{"n_layer": 14, "d_model": 160, "n_experts": 16, "experts_per_token": 1, "d_expert": 256, "d_shared_expert": 0, "activation": "swiglu", "moe_layers": [0, 1, 2, 3, 4, 5, 6, 7, 8, 9, 10, 11, 12, 13], "router_score": "softmax", "normalize_top_k": false, "routed_scale": 1.0, "balance_loss": 0.00204, "balance_bias": false, "router_z_loss": 0.001, "init_std_router": 0.0174, "lr_router": 0.00189, "vocab_size": 8192, "norm": "layernorm", "norm_eps": 1e-05, "tie_embeddings": false, "optimizer": "muon", "lr": 0.0109, "beta1": 0.93, "batch_tokens": 131072, "seq_len": 256, "train_tokens": 727000000, "steps": 5547, "dataset": "wikipedia_en"}
Below are experts of layer 6 (counted from 0) of a mixture-of-experts language model. Rows are named router (the router's row for the expert), down (a neuron's output weights, with its number) and show model dimensions 0-159. Each number is 500 + 25 x the weight over its row's rms, rounded and kept within 0 to 999. Numbers have three digits each.
After each expert's rows: a language model's description of what the expert responds to. This comes from a sample of Wikipedia text that the model never trained on.

# expert 7
router:482510476510486528524504516488464511479463510485542488505503521508509494525491470490508501474475573525534514462482517503453480502480477525542488471500481494512500512480456470470502528510528505519455494528558518522488520482536485457516504512486521502511497501489482496509496554497483509440501493451537459493513534489484550527507518472510484495450486522479509509517524465524549505506473493531520463475516585532525509505516517515454462485497535515476487522491487460508480519502514509
down0:528492507496459497506471526464491494492482466534487486469466491484488506500459566513557504487471520516489492433514522518485540476523527488523480502511472515531519473538574518497475467538485486540465485513498506538510523531526501522509534524508489507519509514465534500498518435451489512492538521495497482518490520537467474472497521486487508506480516534484466512498518490452504489458503454536519472530507528471503490518473523471480454486506505488473533515489492490529533501512478507
What it handles: Sports competition terms. Words from sports articles and tables about teams, rounds, cups and positions, such as Cup, round, top seeds, point guard, leadoff.

# expert 9
router:523513499506450517539532491487471466511498528509502491505518480498521527539480504482486521511537489547520481512490520507489509491552455552498482488475519486473540447528489490518536509518450481532490528482515520549488469482491508485509503517527512476509486469445523495488473499510509522504458461506528501514500528500489473557505519491539491483464496520484510483500501494514530459487473510514528523450493533489523474463534498535479433469482472521491546490525468540447488482505498518
down1:456536493480482478513518468557466530511519519512490548518464489546527505503524459500512491526455489528470484481553481525482473477510514507508507471489493491506439478514464498503526536469488479452517465512510447524517479529497502500518470507503533485484520511520483505522501505524565480473482493506574479491492544498502502416529499491438528543496521512532534521514478496512471513469508493493500500496489509492497528508509494525486526482489505473475487523487505462519508472500487506
What it handles: Prefixes and line breaks. Word-initial prefixes and first fragments after hyphens, such as un, non, ex, trans, re-arranged; also line breaks ending table rows and paragraphs.

# expert 11
router:500471512491516512514545475530504462527476486499525505520459502511495515538500485495495516485436501483502467516512527532475503512519510511534481488517487480529544439551479530520499548453499482506497519517507481549489520509472499468500533521486492495521494537456507467516498519468508519505523524492538457511461527479517494548519542491528507473501493502471508514499510497479513500490469481495452502446485538467511493472516530516449507461496520557494545462483477491486440510471481512
down4:471501485491502460489473513520464532515529504497492546517510519506467526493484467490544537494518507495464508505498541508479500504511506495522503544527511459456484512522524540496476497489535485512485498494534503472477508520476510511483458454496498514530494513510469512511480466494485513471496454504528489547518504482518468558480542526549480480519477525487518479495451523494464455423495504521514458536526532472437510501546489461496510525471484513508521485509490524535494504480524457
What it handles: Infobox field punctuation. Colons, dashes, equals signs and field names in infobox lists and headings, such as Born:, Coordinates, Genus, Years active:.

# expert 4
router:494505498463505488500489485500519498499473491479509483519485527513492499532512500466497497476471540479487511495492467509508478525517467526500487463506496493483518491510473513506470583495486482507509513571501501516498518494488478481469521511490516512517497495481528494473483507481502511461504493470518480502475480497562536491497502468528463539479515494488477485489502492541490501538488501544526521451510583503494509547523509576458497449506554505453544514447474483521460495463528503
down1:507499497481487479502471508511484503515491498520486438472486522501456450538518505494538465530483498549480504559471475463489466505487511491469500548556495491503495493506474477485481496500547502512501465508508519555494505532522470512514520494472520553474498524510518512480526505522484525460498468465461548504510515525505529551496514564501497541491471551472492492477502507495521498520507513475513472482493541461532507447527482477504491457515502455505504497476471484467524507526513490
What it handles: Place names and numbers. Names of places and people and their endings, plus digits and scores in sports tables, such as Washington, Brighton, 3–6.

# expert 13
router:539507508504489504497521495499479486505485458503515511492480537510511498535476490477516486484480487529493505493530476485488536519527479574515442474477498483483519478518496498533532549491478493509505523498532549476508514516498497455474517529519462523498452488473512492540525512506475493454473467488559457570480483520513510521475539487488440516511500491476459461507517513513499522536487477444491485491528548506466502517492490500439471519479512535466503502495497491473498462513497486
down1:490475503536506515493479491467513537540522534483497477524539487490499506508469494494530533493489531500485487530524507501452469499503487496492538461484467534514522468503490500549468436512496479514483516499527517568533500529497501459477466531512477536488510497464488530463480486462482489505483491486534526540522484501526486560518476501507474470507463569491504523456513460533468511477524502506485516518490556482482507524516515446499520459476492512501532502490468476468514506501517483
What it handles: Determiners and modifiers. Articles and possessives before nouns, such as the, a, his, their, plus adjective endings like consider-able and reason-able.

# expert 10
router:501444525468510527488510448530515451515482467488510490480500500513513552522521482513504503470501527536517474476478441478498506518522472534492476497468488488507494465470533534534487550509518451524484526549508516477494545474500473482475519468527487499490503485523496485483474524504462492471507518498505470490510524529526518552488536508530496525495501509486518490520543500519524506476495489515479518437503500535505505496511516567447487499528546552468525522475490484499463474508473508
down4:493521494534492471449496467463492509508461501501530464495524509478506477514502524531520485523545537534480523491507487501445482469519503502463575483501464498505520511491525499497467482473507518473486468482460495480508510516499483563486497507494527528465482439525572495449490508576505517503484495468477499508530473529496514554517479493505475505520500536497494464470486506510518484542481463510473507489541505498495515483483502488504484501516490532534491551489461531514523483505496510
What it handles: Periods and war. Full stops at sentence ends, in URLs and abbreviations like i.e., plus capitalized word starts such as War, Har, Law.

# expert 14
router:491527509494506459500494500537505513495528450500468488503449516519518525559479507479488509488526539525507484509511496474499507495520440476512453496470490518541549472469477505496497501465490488521504503553459530531503496428481499483513533500504515524506505502542497503489511502515502504478444522488538463467490502519515490558487564503512481499494523516490494491487465484471465523509500525474505476469511571486515471475502475526461507518502552532442481510509480488475511500502478497
down0:500488486493488532529536575490529502506535512479462504500479497479471524466492513466473495530489552520470501511516511496495496504470461480501529508506477510422492502479491501513496481534523541508479484488488513493500490511502540485516472479493502489519524494501478527476478512469475461510523503534488460475466521563579477474533520543489478495528540525515567489514525479501493492497515508470494489549495516474485522505505500441537505466502516491488474508470478503469475525472488534
What it handles: Coordinate symbols, mid-word pieces. Degree, minute and second marks and units like km and ft in coordinates and climate tables, plus mid-word pieces like alluvium, insertion.

# expert 12
router:492488508479474531495536475488450499467487501442509454484484506512501521545492478517478534488527491529513534463482477492499536519492451542517499463491508553506506468484506548523501508463509486489514507489541512480499544478524489484478537521500546515543485479487534477502442522499510519450510467508535476497539479480506514512522534470477474514465528481510520469550518488495519529526503493481507463462444529485508522498492518517487487501505532547453518524477497492497527461505504488
down1:485510463517506543486524501507480480471488486461503498509523455568419489536494492535511501503499489520538504433487542521516536508500496505539515452532464508508498469485518523444502496515523508478495513500512506500499515476525491505493532515507496511509492508460504553481521471542480514511485492509523512475508520484499494507515536513542464501521507541491502508473532449481452502492467527487498500495492528524532505487458495461536465465486520486494486420506485484485490511485545521
What it handles: Word-final suffixes. Final pieces of words and names, often plural or noun endings, such as -ion, -ions, -ers, -s, -ies.

# expert 2
router:483529517514479504522473479520517526470483482502533480498497540522510490531486527505478494491498514471499501504485522471465486513514496550518468522490538472468521510475483560525494518475452489501485512524546521519511517472546474465520562479520476506528499475495502505491451500506497496471525501468530485508501496459526537501483503461556455515485504471475536505520541523500496488515513491526538518467483526519499474488496548560459472522508496529450504468451483487479493463519476465
down1:538514510518494487498535479476482476486486536498514464469472526453509490515510500494504499517526550455480466459527516517553503467507500540525512458548495501515495475470522462519533527505452518527498475521522506475526482500486489481445543477525503511497525515504482504532499493501475540487478519503502521477513521524522469483507448544516493507541527520525465518527478503556460450477504480489529481516463483504495512473513526500452489516488492478444457456499488534492490517525509489
What it handles: Capital-letter codes. Capital letters and short uppercase codes, mostly in tables and lists, such as country codes BIH, KAZ, QAT, and U.S.

# expert 6
router:535527504494477530504484492535492470529483488506519473459512555521472524535482471494481497483468502524473540513469515500498457522521500567524460492471501512493528490487513518567477489468492490502478479494485524509489521475491474483504524500500494486497511497499536503508465483465509477484512528446536471545493511459510534563501573514526467477483533483473462489510490498521529487505518531533486475485485501517520489513503510522453487492495510551436554509489516479480486502489494475
down1:498480501501486530473536482493469510508509507494519514544494460511515482515494524492555485536515509485511499503513511508449495455492498474456512500504506486542471508518512535501475454482500495489514491464511512547496487567476515448532503473482521512506460525513484505480506500477494482477479498462524524505506508502504441512533487491468463511491465483528535486500490489481473489478504520503539531448511472535441542502468515507510475451515533496532559578503528472504508489510522527
What it handles: Copula and passive verbs. Forms of be and passive verbs after a subject, closing parentheses and heading = signs, such as was, were, been, used.

# expert 8
router:495511495525484487526506468488523508526507492521490471507480491473512498539469474517509476516499520543477496505475518549471519519527519538498525472502523476510519492517509516528533521491506511500495512502513507470497509501481465485437524505468492521498475436531534461497426509484463523469437498520529496517531497505540520508489519485561483533500532487503456470486492489525513514515500501508487510473505500463478521492466498517454509509510487533451521540439540465516489465445539490
down1:512489522528481511517544510472510484490545494563503523492531479504499542470456526506491493497490542480518496469480460518503509477459547541549481524497505485538495512509491497504506475525530517529469547515462541482494479543465485488467498500526465531459494515488536500458503497478492486482488515503508485511547530464453515489478499474450510532524542481500492470497470483496529513503476484486502487422506478510498491493529511507534516516520501489514484533453452487478542480495520507
What it handles: Foreign name vowel endings. Vowel-final pieces inside non-English names and words, mostly Slavic, Italian or Japanese, such as Uppsala, Lusitania, Vasilisa, Ethiopian.

# expert 0
router:530504501487443502507530452529491466510521440486503467505474521482481476532485455505496483460488497501497498468497484503464497529509434569481487471482495499495532470490520527541523536483475460513500514508504564500501517477526492495466514484524482524476492508492546475511484507483492516492478473495550482505488546515525538493555514480531482504493506491468542460508520511511498531508471499513495463496501522512512491498523528536455472494466503553495498517508539515487466476476489454
down4:519492488515485493468489485484454491527480503477485496511473498499493454477514494515497464482556491491487453519506505507530437497505488497498507524509519536491464528500494498549451496524499472512491497452473521473515494526472462493477524532478528475486495516506469549480492532544524472465485507565537540500506476495526469516488530505539520518469534535511482503519512415454495545480489507530525489526492545491482521472498516529517481500476503489508486540493512549487486504524486516
What it handles: Prepositions and connectives. Prepositions, conjunctions and modal verbs in running prose, often after a verb or noun, such as to, of, than, with, could.

# expert 5
router:517480452484473518487504482530525484485470478474532495484541528558497528528503452486515489526505486556520512480495505551449477520496466502528491479539509476474516500494516505502526506526502434493514551560489544515492533479447500481525499500506488523516472499520525508524501508491501519486488479453522454517519501508500546499466526481545487514494470461440514480510540519500504512486436504481527513497447546508484485471496490501507508474468513504499484480506492477513515497508485472
down0:565495502497484462493538529523513500492513481465488500527492485505444495502522426489498468531499490484507473506535487475527457483475504485524541549526507474498501481475528531461529504531476505484487508457558512497480495505520488476510483490529482533519466530467459491501494505462522532501503530496522539503532506467505480525543532499518498521521519438505507504501531469567471486486468516476512504509496484480457544517490488479486502532488511527511506506502433481499481521506515481
What it handles: Mid-word syllable pieces. Short letter fragments inside rare proper names and foreign words, such as bre in Debrecen, que in Equestrian, ck in Wickremasinghe.

# expert 1
router:482510520518460518491502474524482481538480480488506509478527513492499527546484516483513488492505519518501511490489489524493497530487506504521452479484485505490529479498459504554507542450462445525440506529526489518508530492487511443449491484518507522492507470499517457494498495497504539456473522483522484525490538509498539523513527512532499505512487465469508470545488499494490497513464521502511518468495570496527488492483472564503436506525514520439531499474488491485478514467502450
down1:475523497519490478508458518524510519473474503505536505490493560526540441507451535491524459503491488489512533499484511507455450521491472501419514485515527456523523467470468510517501516483534510498520511462481492516492503502500500505491520495493498530509515467483553514466529504441472476521513471523504484530506527535524479492482489472496496483475496484541513494524497494451534462539489541489474545528547513494480533486525509534515482516482479504537505448507493481511472519481501495
What it handles: Table cell separators. Pipe characters dividing cells in wiki tables of results, stations and election seats, plus semicolons and line breaks between rows.

# expert 15
router:537536536500477496492572482506523489525512480514508489472495531525478542519476508490521514490467526533524499488493481494505488502504452513523454483451515509498542485484468472520506540468495467494514529534536511535529540455483516459497534462507489501547509503503501470496496486464504503457489508515533472507482489502523545525479509460561476513466505492469489458499532517509511485512482510513496508472479530491500474495489475530421460466495519542461514506503503463487494481499527476
down0:494465492494485493503514510471471513508522487486484464511497471532531490512516502498527536485479520464511483494486491447489543524459535534450492525499461519503531494493483513497508502508498478524528480504448486537521503505491479504473470462504529518493507475503516525500449486507493532526497470511462489533463560478470549461499466489528467464507496549520509509482505483513474525537515503542441522515536458525488496506484529536447469520529536553496498525472544478478500499510484513
What it handles: Years and numbers. Years, century ordinals and other numerals in dates, ranges and tables, such as 2010, 18th century, 1901–1930, 400 m.

# expert 3
router:519481545465453475512512471502464486513499475494503504521503533558490550540516476498503497468498525530506484494440492500527503519481485575508500481504553479514518476491470509501501553491476486515502526557539517493487521528496503488440510488509500479502482494503544507486501478484482491502480486494509476545461509498516509575527525477524475485488516511498483497525501504467489518520489494499514497489469529483496488484501532463410493484474521556471516522486517472468474489511494499
down1:531539473501539443505487499501535465503479512493493539477508444522460487510446522455553530524493477484474474485492531504458465529534540453523518491516517497494515549508489498527523504503473484505463516479473518503500488517510476520498488539491523549471485514495559464570492510501528492449484475532555510477500515518490509518513503536514479517510495505498503446488479512519519497484476504495488474494514500486494482483460504526523474473511514504489503488518491476489497522452481555
What it handles: Common nouns, pronouns. Subject pronouns and relatives such as he, who, they, and general nouns after determiners like family, children, hospital, history.